{
  "n_layer": 11,
  "d_model": 320,
  "d_expert": 48,
  "activation": "swiglu",
  "normalize_top_k": false,
  "routed_scale": 0.25,
  "balance_loss": 0.00949,
  "shared_expert_gate": true,
  "lr_router": 0.00117,
  "vocab_size": 8192,
  "norm_eps": 1e-06,
  "beta2": 0.95,
  "grad_clip": 1.0,
  "seq_len": 1024,
  "dataset": "wikipedia_en"
}
Below are experts of layer 8 (counted from 0) of a mixture-of-experts language model. Rows are named router (the router's row for the expert), gate (a neuron's input weights, with its number), up (a neuron's input weights, with its number), down (a neuron's output weights, with its number) and show model dimensions 0-63. Each number is 128 + 24 x the weight over its row's rms, rounded and kept within 0 to 255. Numbers have three digits each.
Before each expert's rows: a language model's description of what the expert responds to. This comes from a sample of Wikipedia text that the model never trained on.

# expert 31
Description: Music infobox punctuation. Bullets, pipes and line breaks in album and band infoboxes, track lists and review tables, plus music words like Billboard, jazz, soundtrack.
router:134150093161191139139116133159147126124105153104137107119171097073079141093154147099160121138084135119116082120088111082109121129122086134105142150184161125078076149084110136144117167103142103
gate0:146112122151158117136112116133111113109113171154114128132162126128120147096073134139177124164140130129176097129144129163126130099120123164128140132110123095130117115132128090135142132126162152
up0:152089148095110156121090111132137078134147134128102134099176171127133100079087108144147145145128112152168098121184126153143116102137068140121130099128121144138111123156136064093137177133158135
down0:147110149107165104149153103143115142100128170151174117160121107109138105094127129160142124117102095152134123106154129099111131111150124095125119100119111119151154160141090131075146120117125178
gate1:139116130150147149145143112126103142099152175101133099142126093129109136101093160092114136141084111135143117116146149084100181088123137133118133142126164109107131126135141134136136130119104076
up1:107132126116126123105136133132121090155141101117116164141141164124168099177141079171140131095178150134121137148108114155158103162162144143112136122107102175155137142136085147123112092125122162
down1:130100162107146105126133105132077114132117132105115141110140112112141119165101161158151158174144077147155129135134134164097129130122124145116104090138118104190088124121122157123095103147128082
gate2:109164115116104131153136138158133149131140148138164130150089125102098171109145155113127115129107141109075102128150111124076114174089110104149121131136152146082076140118121119139111149140162102
up2:144151127126118115111104125148103145130143141174125172163072116158121119183149141100142142140110138167170137155152104108110106135113118115137107144148182165125095113113115101140141149075115112
down2:137092110093111161159110153101147116106121103137139143083138129099147115104133124151146139150132146161148143110109155161149181123126124123119123109102111082121143111134128091091119138120128134
gate3:143113119125119108099097158111121144159122132161128159142155140116163108134140086136086139136133073127137109136083110119143127087151083150105117081160105163145087141083143104108126170129138095
up3:161121157120111101123084090114129094133138138179169130125180114122113100115123104118124154125139128103167170132115133116121157138149139128081111107123140147096154076116128113155155081153143191
down3:160082167102139153146152134114088151099158128112135149127124142111131124095168129100154168176125105115144131130153098144107131120128146113131122146133101151087087138112114110106161129143142133
gate4:084147105084141126163126149109182108123094111109131121180131137104057100121126113105122138177104119092138159120082127119169182168095120124097164116124085162123113186129141102137137127136115131
up4:168141167173153133124154128157103122121183135187115140063118118148124148129102149107089153117176127162120115121119156162121108125153140127131123120148155161124108082116146155099134129123163139
down4:095175139111149144159104128085094114146147171146149112108125146150126153125107121131154116108144153172106113106094153164149146124139123113137105137209162096139133099125108127139110140150130139
gate5:144158162110128083107156123140104093153110129118126148130108086156145131131151135115169131114102183107081134086110108145092125103118124131144122118109150097139101149136084138165105122098124144
up5:139169127130123098127188110152111085156125151084120089111139117127077151156126168092151106141124173092107117088141130081124083144114119127116159114129110070131121129142144124123102147118174170
down5:129128111109170052111128155135158153074106112132105130123099156120121136124102133129079122117149158117119121098125094135161083118121158127176122112107129131118121145159165116143085151117150105
gate6:159135152164114113168118106153130137135130147126162095114142097155093125084136100160144095152112118147169157135153107139120110147164101083142101137145169130116166149102127114109104162123143147
up6:122141137101121174108102126086121088163167101129100125123131188118163117178099147104143125103123142128097145088112183147111139114117144150071101114094139117148139089131144153107077107137115115
down6:123124113158133136097083111114150146122124148125115130137136145088123121090125095129139107132107142097133147167146131118137150123108156112117104113107140157170183114140111135226063131141123138
gate7:106121094121107192144111091090103134125161107113092106136100106109127114141185128121127148112149123095093112132152108129119152180161136135131142125162101122139123143148115130156084122113148129
up7:138174142119117158147114145145128119115128146128106138120143176126145130158071128137109113120073141159157122119107132138112089104113124116141121079095137140148139102072125152116148122119102119
down7:103118110145094124129183123097107121181110101125133124104109123116128135147121127141165100140209175119146101100118128101202058114139182146135133120112103135147135134126119139142111115155135179
gate8:116077112133132111123117155135126081089119123134147143137143109178155141147098198135105084104128111138109130107123124100079122147121113187100130135131091162142145158130147111100102167135124143
up8:103137119102105092155102183111097154135138142124132130150087124134131122106126135119093108092107090122145129068073137130143135136129145146119112099153127117153123149140153117145137108090123120
down8:085132115117121147131169051146108107123152129096071176130117097121133112122132121124101127139125151128122129136130130112140159137139131114140151112161130145159124110122133086155162119153129127
gate9:123168129126168154086092184121093108119121125155113139130154108148103129124167093142148138134122132166148096109139130172092164092115149118102143123130161130143116081106134136091140113104106138
up9:122165133155171138149094172159117110132109131151108140120126119143097116116143099129109131123093125130128087110126151135061149141106165117139168124146174135101107118095140113135130113118108133
down9:122133124129157116120108137125126101094131191159133161115114086114057139124145128125153119146134106131153123145176120122129168087145106125104135092147159126119103149121093075139126094156108134
gate10:121150120129130165152090130177163133110080140129157139127154105112122145096125135119137146134111146122119099121127120109129114153103105129099156134126130115124136092116121133183144117143125114
up10:115103132123139095111172106103129130134171104150113119122130154152148119175116112114134128119121081120144161126129137149135144126138147147170096133119121129137114146163118121102117147161129154
down10:131142099192102157171134070127101110092149143113079136153118112123132121094119141115159108136136159134145161097133100112130137105117112154171103142096141120130133108127112149094128131136101182
gate11:158138107132120118124150116098144100100156141089116130116090122139096174139120131128102115134168154131160127136122137163128079184145102144119122157085134124117121133152136121056164150129146125
up11:107128108132160118116173095147146094104120100108113127109124114090099146143153146128119140119149126106140146120129158124098068131147124163115122153138118107085144143104129117117125210142118098
down11:164155151133132145118148153150125073123127118121130104132118159106183094142102165107146147133154134122146155099159171112136169109096102171117153128164157101146153131167126162110092163109110119
gate12:091161117137145083134161107113098133131147118138131138088164115128132111119115128127170115170120149132125138100088107102089105117163061100104115141126148120096121131114142122119095161140146094
up12:131139145093119137127117147126109139084115101167169144124114140158136153118090141131085108128163130103157149144160106157170151101083154163123112157131118141157134162135103112108116123124142137
down12:129085113171122118122109142135093119174136093100112162107161099153101145151111123100104099088149147149091129132147143187114175112161129120103153146114135101126101190138091112127087168122159115
gate13:141135136131123095090181148135151138156089124100154167113156105143158119129118111110153109167136108124146157164135132100144154125119132144112067151136114150112147191096144128126123147129142126
up13:193141141117105102107130112140100147124126157144108174125118106157146097119129103083165105170118123150114159118145109144114139126107135138117100153146144155139111154138157156115179093116127164
down13:090112106093119162128104157167180124138121128091107147135109154144140111119146159128098134088119142117097132188183102132112113131119147128131179121112118124145106130147143122091132102114150146
gate14:134098169130156113108135119123173134161151145115180091113088102140114125142140134114084154092143129124148115145134145109106160111126087187116127129121160120124091171136110139136094142146122122
up14:139147111124108119191173135123083131138126066109135110129122141165153156143123140127120102152124149145149138148085104136149115109161130112206139158154125101118111145137150119131145101143119130
down14:120106143163164152108147148146096175085102110116176098150118155126144139142155135142157158120117137067122130119190128091130105166126120153152155166094162098099140137138103098094110142090116121
gate15:113121125157151120156115152118134098117097109092097134117130120059140149099145151098121117143108125097143128118158134121122132123122099169098120117151166098094082118106134180135151122127151130
up15:132133094152138114151140124136218103149104113131123110171151154126141133112132125100131105123118087130137118133106122106124139101115083185121113104124108135126107113069124138127145144107126126
down15:096119117166108138138112136151145139132126132165099133099138106138146105138113142076101109088147147148113159118152105125109123166086142142140138120151126143184136119104123084160105157105101092
gate16:147160152179160135116101125144121122141139120115183103086141102145059125082123152139196164108134143131134165098116123124142153115158163120119118147195179114132115162106101110136134112086131085
up16:090086099086090112133135149132140143114109094116068150130121170146155111135164089102084109140115142123123116137144145129135139162105136146136108115067111173082137096169121143113124134169137128
down16:163132136133156134118123157164121087134123155122090118119103165111117134121096115135133134137138149149137109095135114126123059151160079142135173097166122100128117112121159112116122121134146154
gate17:128123112127133140154133083106126143118152153138142110109177157133102116132116132157152122103124156127162124145153160108100130110111107145135133082125136105083187092100130106134160093146145101
up17:124096115139114075107112144132153180108107078163152156140115122107105117108100132118123131131119172112104125122130065113131101146140127152116139144097146133180120119141086123161147117182116149
down17:126116130151116081143131162140133125152119110139136110183091162128122107120126174114131140150114136140141102163139134120087124145140131125114099086113114173141116158119162141131121127120135168
gate18:059093128133126109130118124122170114130122130120167115106136091155137123130126118118127144184134154126144136140119108124125167124121126162137150113103181096070074113157137141140102088114117153
up18:122160155126116092156139147155133152189099105115097151147136118163102178146132129115147113118112098106126154128129152110116122106146094103100121121153067145125164158118139155054129151147087132
down18:145130137138102105156124135144174163091146130100127158111109094136144163130143100119195157108127109138113097086138117090162123099173144122100129131104163138138137178127094162119161143129110156
gate19:115136108131114142125158152174142145147121146122119149111123121095099123105107181137084111153099143114133115105148126124098103131152098114112117187155126104123102114090123127148129102138147166
up19:115087137107140144152145120132139163111153129124090096132110105161117133155139111106114134115119117135109073110149104112146157154091118132145122105104125104123136129170122128082176105147120119
down19:149125149150106137173118103136124115102099064099136086143144106153091135135148148100136098075150130154129147113140148113119124126109120181131153139117127141117114150141127134133103115138118131
gate20:112096136132155152155125159124131122098122156136140096186090166080133148110145166121155151132110080131158084129105138125125104139149113139138140071145127142066142128081095103195092146127123129
up20:111183090122112082116138097085123107153126106090084164124129126089103105169106103133134131134125128137136122117186165155142139119140130118136124168141101162142115120188141145150178136117143148
down20:144114140115114111122102112120148121175092113132159126110155125161086122170117118152082054155157126183138192132139162092132096114113101080116141142159149119113173104173125157133139127160117138
gate21:105164128153139156140092133108118156090133144107127128145164071138143117091123137109123099081159163111113107144139113104106155115141159160080128135160130145108125125130123112145146110139168161
up21:147103138118139118124107147136146139133151127107138112162146185156158164134115164134159124110108117158112126161100114142122143162124104125166096121134159118194129143101119107147114153149133122
down21:178109151097123103140140118113085117123157115168144161095148140164103155114163152104152160104137104145136163105119130157098145138136139119125116151135141144137101100106118125135142153173144095

# expert 59
Description: Goal minutes and people. Minute numbers after scorer names in football match reports, such as Morata 62', plus plural people nouns like students, women.
router:140165064109181154149127118105112135126123153121127116120103095076078147115163152085118121168119139126129121135105150096102147102068134163103109138137144133141144155152162141125141135143144124
gate0:090099133111184093125144148119119135070140099134136151152169129119121099166117150125128160169136136128110126147115103157100118164115103140117110136124152148132132141131139158126161084165124141
up0:107116158087141114138183144108110135090128103141152140142144118100157151145132131089119140128171143135123130121114095133151111099112139158133104136145159121152091144153169090062159105170146115
down0:118150124134149160111129085138133157133122126142132115177147144154137127107141160118092165129129131141172155118164081101130107130089156118152089127151096108135129116118116133133153122137142107
gate1:138129161120134165129133109156099141090148154144091116184100117112145162116134086129159110132121157169118112156097131091151102132147139104137111156139132178143153128139149089127132134096086124
up1:109136121116113132098118136093143124127106127132168132082153099102075108122132159098102147108113112100102105126136108120142144138123141116087162077140134096109097114119115160156151139112171152
down1:146147159070128145141132132146117104122115073104116122111143124108160168152137161109103112121164121115100118151144083109100114127130144162130098083156154111097085084117121140073157109139143122
gate2:145124109150182141107052164170137098152138144136122125142120169095116125105130155145154141119151135134131118151106165126147144114089136136061106083164108167095115065116103115173157120111151124
up2:167179132179161073120092159129134130173104132144120156110131135092139125118085159121116077100139097103092078116145136162097101150118123136105106125146112152118124126120117125136181108137121133
down2:132081138119153104120122170138128123119091125156139110150129145097118102136101126120126136169133096106142170207140185149122125134134148138094119142124130140128090142139141123128134114136119137
gate3:087146101138105120152133131165153138126135152149114048089107090133131176100119102136126131092158088088133101116090131137137122109123132147126134150117131117114148162133127106159099151141146162
up3:133102128134122130113124123135096099129129101095157204142101132131115120109151156129108163113133138152115099136201098145095125101077120117139054087122126162175157112142074139151128161117081131
down3:133150138102156151109153146120143138133055127166107147096089092145110133096131151132141088124160180142125115126179108110130103086106145143128107140138110158139128114128135102117162121139174123
gate4:129150115124104128120117111108114144124135171113111115116066132106126125088139119118122157107144185106101088113081124139141137140105149138103111133132142110103166144138158104167115108148115135
up4:104107139139118133152107149107123142116158109126084108153128102108125163162131112129138138086124091114136127157171165129169152183130173135144137147106122166149143115142135123140097140101142121
down4:098123118134121129083123123113122134114113153117128117115106137141136175112114135154119142110139086147082158143128117124146120109136170137107172163131121146138132095144133131101105123130097113
gate5:113144126095138105177163095117145110165099131114099162128139079146140127130110150119109074158107093108184158104076123123137109153148105113104128125118138096153072155133137131096094122130125151
up5:109158094109139117153147062111110113160080101111127179122149101117129108128119107119109105169080127130158162067088125120190147150182131152157135114166141175137101153119102142143105129141147103
down5:147128127155123064150133143107100101153119129121124127123080159124127168115107163146133120123117143103116149148154097141160105139136126110127097126127127100151146110133116087137096097167140104
gate6:090144150130146119131129143115129151133106135155131142130150117068103117124142146099161091148143109139131133147100178174141105105133152122146075154141142154133134140154106114144144150102092133
up6:143173144123157127131109134172111122155115148173097136117138108111122119108135180117168088130124123122140078141094152149097083143099139139112096171135134083119147118121119158142169113131111148
down6:120111162125112136148142147139160168145122121090112109150147139121129176147114102140113133148114145153109117154144132138094114071068078128133191130148151148113117134115157137147115104144118141
gate7:112107108163138154164138154102118099088119161138121129074091140142127141142118122120141128128121102139131142115138091189147137151111153117122124094120140137115161116115098127113112096113112137
up7:122124142104109149128161108102135095131103163101124189142138096147132156147141114147141114143123118127125129097159134162139131115110167110112119129113142132129083140142075148161182157144135147
down7:134114113178096100116146132132149105106104121123124119156090131101133111138162119121114123106167114146151096128184120130169146142114158130115086146066117130149175142171095119171175120157167123
gate8:192149123151163126139110105130139133148098146105105115150114127092132095123134148093120096150135158129124109065087117140118095115092128146164133153160159116145128128118111083185100155114157105
up8:143139131136133128132096132162129121107116124115183130109093127126124140094095161139153100137143142132137126105130126152116077116108134098131085106109107146145116153100107085127158101140135124
down8:101151073166113155149163097096151108126150098124143118094134085083138127094125125122127111107110107146124124140092170124108085114145115117138152101083119099082096086145096132057132145104147149
gate9:136163143118169081127149135125171160159159146136122174122162147103102147095109109120155125136131140133150113121115142154146097151159159117121096123128164172133131106140124145109117130127132133
up9:140165148112136116116150161131146174115159108174107160125133123113123145079141129125204112154141134137150086126138160114146115147172144094099114132129172170104137105148121141100126138131129126
down9:156135143181126147115162108130102122127126158152136161109115137057120132112134105132108141114194096163114132136108131129114124092123182117122095128142160119135083122140145105146123115129120131
gate10:143199075130160165144093128134132141103106140084111090113127118099088156124145122102116100167119141095116128088128115066136123132089092170136163132122146114147121101100120112150133173138149100
up10:094091172165122088123137129146115119149127117137133161131114152172127071124111119138139120120107124140104124164090159163110126136173139088119099138142101120095138159137135164104112093142110147
down10:116157172131093158143130129113116120137115094121154079117112133137092135102162115175145108105122159108140156123129166153123177107149133132174101114116115097105127084130123110150137147095141092
gate11:136152103139146143149155114120154149152157138064132110096141132164175131124124125109118119171123113129157117131119091127103138091136089065142111130126168085111081103125101142126122099105186118
up11:146114126114091100103167125101135105129106153127145166177122105099125153105141158130136161093106127117115158099116162130138124116137122191108129125141120154144158151137137111153083119079115159
down11:124130148121115140119114121146123139126133166133141126151116136131194148182135104159121156157161163137136137114122160168083175143124108120121132162148157117120099135123109124121112121138116134
gate12:093161080117155146106146118147125122132115116141137109151109103128108130083141097128110140094133090135163093105115142139149128098125155142077063119126124106092134152151114132112083169114165080
up12:141134156092106074167140153132122128130133163134108143122144174147137149150101139150154095112133140143105142141130114133136155149136098122176170116116134135177110089103110133142128120144100193
down12:079106171107164125082146109143172154181130122115114123139118141140113106119146128099138136144104161159139135093094103136103127130123157132082165145115120095164074125123099120110126117153116114
gate13:149119133158135115095117168169135142117172132134112144104114094144146120128101138115079091127097099126135125103163153134104116125103103109111127091160126126142095127144091160081176105148106110
up13:140113098185115132134155158178106151111152139114125139061125080177101149123074164117083083146126104115124148105130142116125115139144113106119118081115122085111094143147097129105141111139120162
down13:135138118152100130142149138130141127130149176150090149135143128091119110135117157123148133071131162122154136102173131118114144153110138150088087158128139126114136080139096111147134136097132117
gate14:083181140160105115172156109097137121144149153151115137113131111142109154157143096107121116095112140105112103114112105104089120144150105128116102098121157125131142102130139122092136150122121120
up14:072164180136150112175127161127125120162120142175121168137137136128144129109131171097131099132150142132115121136134115120106136167118114142100139105113139108132096084151139156117140099159145131
down14:114129144115151127083108107144095141124120095143133156132126181125099097138085127118084128119137124096130110086103123146129139124140069105143156098137183142129103120113100162139100147115097177
gate15:159149085111151121144138144064136127148136112115127143119108105119108117086145129100103129125146115128143147134108142130142141104112103128138089122094156113123162127146137146142126132136142137
up15:156158108139159099172141143090141114182132110106099104127106132098124130107116129122118140150140116116122125121127175156156096113115124104171094159097173160133131129118156121132112139140172147
down15:138116176149118094132129117139143141087125109167149123127133076136088104111103083117164101135145138132130137123148137106085061110145125153167133126172127115079130146122081149105147112126154128
gate16:164149135130127139144079117115146113107146115132136071085163101149107096105128143113138114118097147140152128103117115101117160117130093130142101153147138135104143129140138132137137135145122116
up16:125127135137111121148165109135142155102133109089112179166104165118127163112157149132105112133156127088102151150156114132099107126140169154138163119123131102125118100099093171109119112127173119
down16:141155138143093170119163120135121116133136124117190090099093104146117136129148149153155110081098122143138126096114163142141120113128120149124095157136142138127147083114142166136104170160128094
gate17:169163117132141134112161090139135146076085113105123111142104140136102119159129148099088115151141169126133119078077171124112127089099142140134117132156112131108123130121104078159144096163145139
up17:174146110151108152092155096117109175099113129115111097111085107131097147138120142111073147109176154120159127110123139147136104131111155125125129124166110110103141130142112113123114100146141110
down17:122127131126073156110131145112153146116171115124164136099139141144152123085104186127166162136146132148099136114150163109203111111149068162112098119105129151134109098105111069158136114100086087
gate18:137098154099119143128147191080129106143176139115095112110110117115122141161074148116151164124129108121175154132117100153133122150065112113114076143136135141162139114145118126122134125138118149
up18:105100139100138103147145161117098169132106121163157106178121161123160129107163107135105094118093128122142106157118123101124131119111152191204146125109133105081144115128112152176107122130131133
down18:122128145137134153181153116153104135176133110112100146116145132102133117119140144087087143072127123101107160062131168098119129046097114155133141125116140107122162131167146115157102127151102110
gate19:134140092103141123132145088121125120131124103072138130113134121110152143133147166115115126163148142136121139106132143106092118084087109139168151099167132137170116091107107128176139187144117113
up19:141183120098145128116124105139097128111115103088124138086120128126119121153149158112093114131149156132103106109149142102107134113093114145131132136152112079175099062101129136156142164161114113
down19:174094109145134100139147164150116165146121139144144103155104083097141087123138095134074122109112130097107088138099116119112142100146095131080166121135130117134140130137164118112125066086149152
gate20:144135128113124187131074141119137109171131138132128077131138116108097123136141132127115132098146129108145134109106117123140113104124123153116101172149144066142113149128168123167115153143127079
up20:157123093167131107148135138106134175168159104119121097125121155098127102116131143158133076108136121128121119163070150092129129169134138107109136153072113131084135128106098101125130069084120115
down20:129123165090131110105095137177128142141103120151152146113108134157137176134135096145139117120069127137158095080073136127101119106136124153131134143147176135093164119133127186129143102150097072
gate21:146121137135154099148079142092103129121112129110140096145145144118106143164119130102144190122131087123168119131111119159134163123122139129121150145119140168148114086150151161113197124125131112
up21:066109136119145102145148116102120126108122154147123167160131130138170132165120122143055086129122139152106117150113131111151124116147120175114149118127153108104131147136094137155099128092135162
down21:078150131093092098113101077134135118140117117120120129121144107158163107142112101136146128120108144102151136164154116122151105083120133098138149090134144110096115135115093157124147166086106120

# expert 62
Description: Slots before personal names. Pipes, commas, country codes and titles right before a person's name, e.g. Nominee | George, Sir, starring, FIN.
router:128159071145144137108143142136158117142113166069095105135169110110121078116151085049137117134079122161115087138101168109120127123096095112131102146103115112116147135151121162144155148139114106
gate0:159113178169100144100150160133112128097148109141161113123153155124110127142149119086102148122109159136152134072126134117072141136134116115140098138124126123139159098133132120182154096106133156
up0:086097121115121141113118061090127122154172139130136159121098120109119121121118134116138133106140101110092131140147206139157139140124158105151119141140079148158144143157118152158113137150142126
down0:139151155132158190127077147081179103130127118143119113125122160110154105124134138115140116123127135130113085160109112132126122128106122136112160147140149119114128159131110174104114082084136150
gate1:105128095125124145089127093095131141093124150127066129147127120119109124167106164115126108157126121177139121102097113106134140127098132115128110147128132160166183120160109171186121153131127184
up1:153108120109125165194116134165141113161114078107118102141123135107146154116154133144152105087180152099089105152148152144125122126171131128107155110127109133101079122091111111116141141158150061
down1:129140121134105147173119125112125091148077161098105088122094095101111109149146154129185102123113138111119115127129113170177117085149121152108182113101077132120142117107118099131176123138070125
gate2:162111075145159118097146112144149121133128169090101122161118109104106080098173116119155115122073094121097070116119142133096126167100115082137110101061131133169148125180134146147145151141124103
up2:100162155100101142140143118100104128145105075106149158108127136135128146116097121126082122148154108142167192096125130143177122114141196113116170140126149081141100138097156112084067105114133149
down2:104133137163130153135106123196143146142173103118184142126133096117115157156118143140117126127130127154139136142132134140167126164138146118141113146125140136149110123130056151121147104102116152
gate3:095181087115102156106113130139118152156118143131104155137135103085114105091123108068131153103110119137133090103137171111123120137093157149104077091137127138130151183144121160168102136081096112
up3:119152074114120135121141153141141149121114139134118146136142133115162101113140115094133150122080094118123086140122135088150161135078125165165099115123163143123148155143122185149097124114099124
down3:146114145149078164128113147145094152118126128157117162135159068140079116116145119131091119140139142115146165115157144127137114088138141143131152114111143132121153126128119108109116148101120115
gate4:107059156149126129102109120131137094106140147191089140122130140150133138111140138101151152129113131116126061110142141126109142137120120118104133105142131099151124142137143178111111147123132115
up4:131109081108117106114121126096119131130097164126154130155137146126107141151188107148116143116124118093156155130131139157108125115146138171133154087115148120178111084133145133125162124099126144
down4:124113121120112122123113119142130154105124099145107123165172170140113117106096142129127155157171104156110112106098131141125133114160142077118150119135133125122082127087100106112132124130106163
gate5:110166146120093127115138116121112117161131126117135129114098143154086119147151128114096157151157133150120155084133103135151127077149082121110111175127096120077146152119121107126165183118119085
up5:139116118140162117135127131161128156100131161137092091125123136099140128120117085121149119146138134110086151114120126141108067122100200162176145109155168129130133116141128111134153145145156142
down5:137140111149121072138119158146101096086178133083162099104119101120140059112134133126119146124154146082136109151106134116144160130130136130090128112123159118155125096107117155120151140157143107
gate6:127162168134101124099139138113162129112160119138106083100129125106118118120124107147106099102136151104139118139143126125121170167127107142154106108122108122100201127109109174157141137156109121
up6:126083139129191125151101146122153156128114116079126084121121152131146111173172169105111141134137128119075143143109144071104142123128144131178160140153090133153130093133125163112139116115092099
down6:149111128135179135125132183118151180139127140102117120133100160159145149152152115107131183193141105130115153125164134105128107145130118129203082126120105147101127163143100162137133112163110120
gate7:133167104142123138135151113118117132111151139113099133125117112106116144115159112116145127106086143103113092173175156138135112128120126129136128141133145118133136126128163112100150150095155176
up7:083164129112094161132110158115112130102142131148139152095142119134137155137113093092080124171166068124141140183142134112135104149090172164135132129110079148146135144133071162136115100122125121
down7:146121099141123179103111152138153080151104144128122129153154170159128100100156113112150132151115144146138126124134149127111136119177101087116135095120118128166138153128131142153090136136126098
gate8:105146141158157091147130113157136138122094118107093103113166095154138102152097132109113095110124159056100119127117138113130161111113079137126120139138138115087106094149137155126113142140150117
up8:098159087148136148140154105125084143162085123135146098132155131101077134120127139128143144125110143136128096114143175125148099138139137122137135141112120134144140139154150145128084145136116064
down8:116129107198148105108161161155098142182110180128128087140109107174098103132135145158081158152149124101123128130124129155131160116132086120114108100129074120080154158115126166129125144127128133
gate9:132138100171160135159126155160138127168116152115076122129138129111122111109133127109116072112095152156107080142102110144091159112125091128117125129142133120140107117147160131122124160133105124
up9:129107107163133174144104156161144128124123126182119148140148119135124133098106115142123107151082122132156122144086179126113142115121088120102101122131158064095145138103131113151117112091152093
down9:112135160112136150109148081129161130104090119161084136142169156119097163103080150168105131116135133128127122089123130087097127171131138145096118122186111135173093122130179127130124100103095114
gate10:135146105150121163100115108072136109128134135121130116122179105176092119125102102121151126148134160127128117131159108125116156145087132123116135132116165149150133178132124129139120129110113127
up10:177144125127097181111097105114052135099118144162155124113171131133097114154119104103137126122149140132098132097156101125121109123140124094100112140124152154149141106100111091130140112133152183
down10:145151122068137153108146115088144116131136098134114102136162122140149112142094092147127154118099162122140133147136123161081107080141150128113147163126089127115081127126086091140120175119158146
gate11:129140165123171167144129089132112145114114123129094112140149176122107084093151145087153152112118199145125128113103144117128148108137121102130119136121115074082146123136100141146161136142141165
up11:099117100099110142138110151140134132106171131073134147150114110155130139130115135176143127149136106117122110128093075152143117148163164154131116110176151103139106140140140105125182110102118088
down11:141153097147143139112132172142133133105157143122122144143150103166133124114096120161129092095112126145158082106115129104168109119118092170138118125137128136121119101143142129118114123116141124
gate12:180168102202119150120142145180131129136125153115101123110182157119097105105106115116167137115126127178111088132133127115108145142111137076153099091121117115172129144168104118113133114129071130
up12:119116121137118124176087096150117142113133113167123109107067098127129161124113169140130109129148129126121116086146117098142119156153124106119121139122115132167161105104128147128096138092165128
down12:140095155127143141128160141096123131183129068136123158174095102156100137125128116081135104140167111103129148114093135126135119143166100120130110091126125133075105091111127094163128098117120144
gate13:100123097137123110142181109147124134107145144084094107118100121082132124085152138101129081132146107110129125158127154136143128124145155151132099165088088117135231084158131156132141139158122090
up13:128128115157125104139159108163119120115133128064121123117105121091140126094141138113167088128114139109120126115152149124116119134134129118100115128103130107132202108135129100135141116124101117
down13:093107083128124104115129116142119130170174121128095111092101169134158131163149103126165106138108132124132114106105157103112093068112164103078115126148148132149136140118098133136096135151133115
gate14:112164101144119122124119176154153123151103135166108117138146137136114091127183122112105135121129103131115101154109137105130148103150070146132153135135120162140093166145148148175114168127138124
up14:131137094100136095081116157093151131119102136108136106128135158115134103106154112134117192110096065119131119115121139125142112146126125151138137172087150142127141155151168140129119124128083168
down14:156116154155126114119117100159166132120162114139149175126105175113116101136134082096152115138118132160105125119122119141151103131131152163115153085118107130120153104141120141137140105110134138
gate15:135136137135123140106116123120122093096144152095155106110113117105108131094185170122174115110101121159146115132121101130074150116105117129096118135127130113120145112104140138168163132140134150
up15:141131140128135123150125112127158148139150118106121156124176134155136143133058098119100153124141102097151142143115167136168109144136134123091153131146141128136077136150110123086109084143127166
down15:135163148113147151105150148127137160064148102196149124130175099117107140130114106053093107113096101156134138162105138089130079116122113148070131119173124095123136128132134149102099127140111171
gate16:159164132139099126098105133133141081134101198145117126130181149110138123131130068104175134136078138164117121123157137140098159135094124112142111103137134194139132149117118141106119163093096155
up16:159171114150097169091113168142151093148095172134106126128164135102131110105134064110154116121064123176136075117156138131107147126085107132141121114110114141145159159117117173116112155116093151
down16:140130109150117125079097124109080141172128107135161124130114143147129186072151114103100117140132135110116129128129126129108158123084154142122111119149153110173126138153145124128119112111105133
gate17:144174055141111119108108138086109094129093143120131138129174112153125114105166117143160129113119088137135104119142102143109121126121074150159127152112142140128150089132115163117128135119116124
up17:097047125122124093167119174161150119101136108128135177123113122165165147147086139150060094095114146109143113163124074123155138143138161137106142116106130135120126117122125149123125125133144132
down17:163152128106152092138129160098134099108140114151146137112101154144125136088106149151119122127179129080156180111164131148155145125172184122112138111145138105125107123108111109108123098147083135
gate18:120061114096101128099149136125111141113149154080162139114097149085133160130122150116115132129099130117129149095120138131121070157133158101140091093137133144121141127128126107157128107127142167
up18:152134108140119109156152129114134110130155108120176126153155074091134172105125115125141128109141100140125096134161134145165125113153085134106122129130137142113126092156172089110102126100161141
down18:131101089119130091092163172122120150138101131087139089116127148152118156134137140115108148135130097092103089108139073151142103145123135114097177119119165101170129162123087137134114143110118101
gate19:135117111124132113140144131130111123128116121128147100126136123102143107124129112090146154134106129098126144139127155130143128118145097085126116158111089111151148145156123132119124118150119117
up19:072112135116130110129102124114114117114130099150150122110112099133146139133144120154122095129197145111138141139104114123127118088136149166100123128135117123090089147128138157136103118125137133
down19:087125141130122143122149119161148109157099081098123143107127146130135088132109116118117083140083107152113143104128121111099168152126112106112138133117098107149180147134133103164113137118116124
gate20:112156085074134156115137130103152131082150125116107108125123078134165112142154135127058122101114074127124149113121147139131144111132161134129122159118137122121156142149115220098125138149138140
up20:123072137128092142127129133093091176122119153115152181144141140122107127136112125098089138127135133090143121147136167132106115182087160101153114180103130170101124116155117166186131096138100169
down20:104121159083112129122119101129122124128145137137106111138092164149142157137156127149126128166080169095118136149164129156140100162120162126106176108076127116115133157113151175133138112117139132
gate21:107153146149160135140142130131144122104188193128132119125119122174140107102125118142146109107181106113130176156089130120164123137118127120124117125136142156120143123107185141120107112116098134
up21:072114139125132149110138124132121100125158144113134146121113122134149107094145104153143174125148091135096175192113121160106084121158123117097115134159127162163147148139170123114148113126102187
down21:153112128094152072145144137073134122154107129105090150130134122119093165165074125142129149170136168085136180114144119111123158144122101097090137124088143061126120175130178096133097150099104137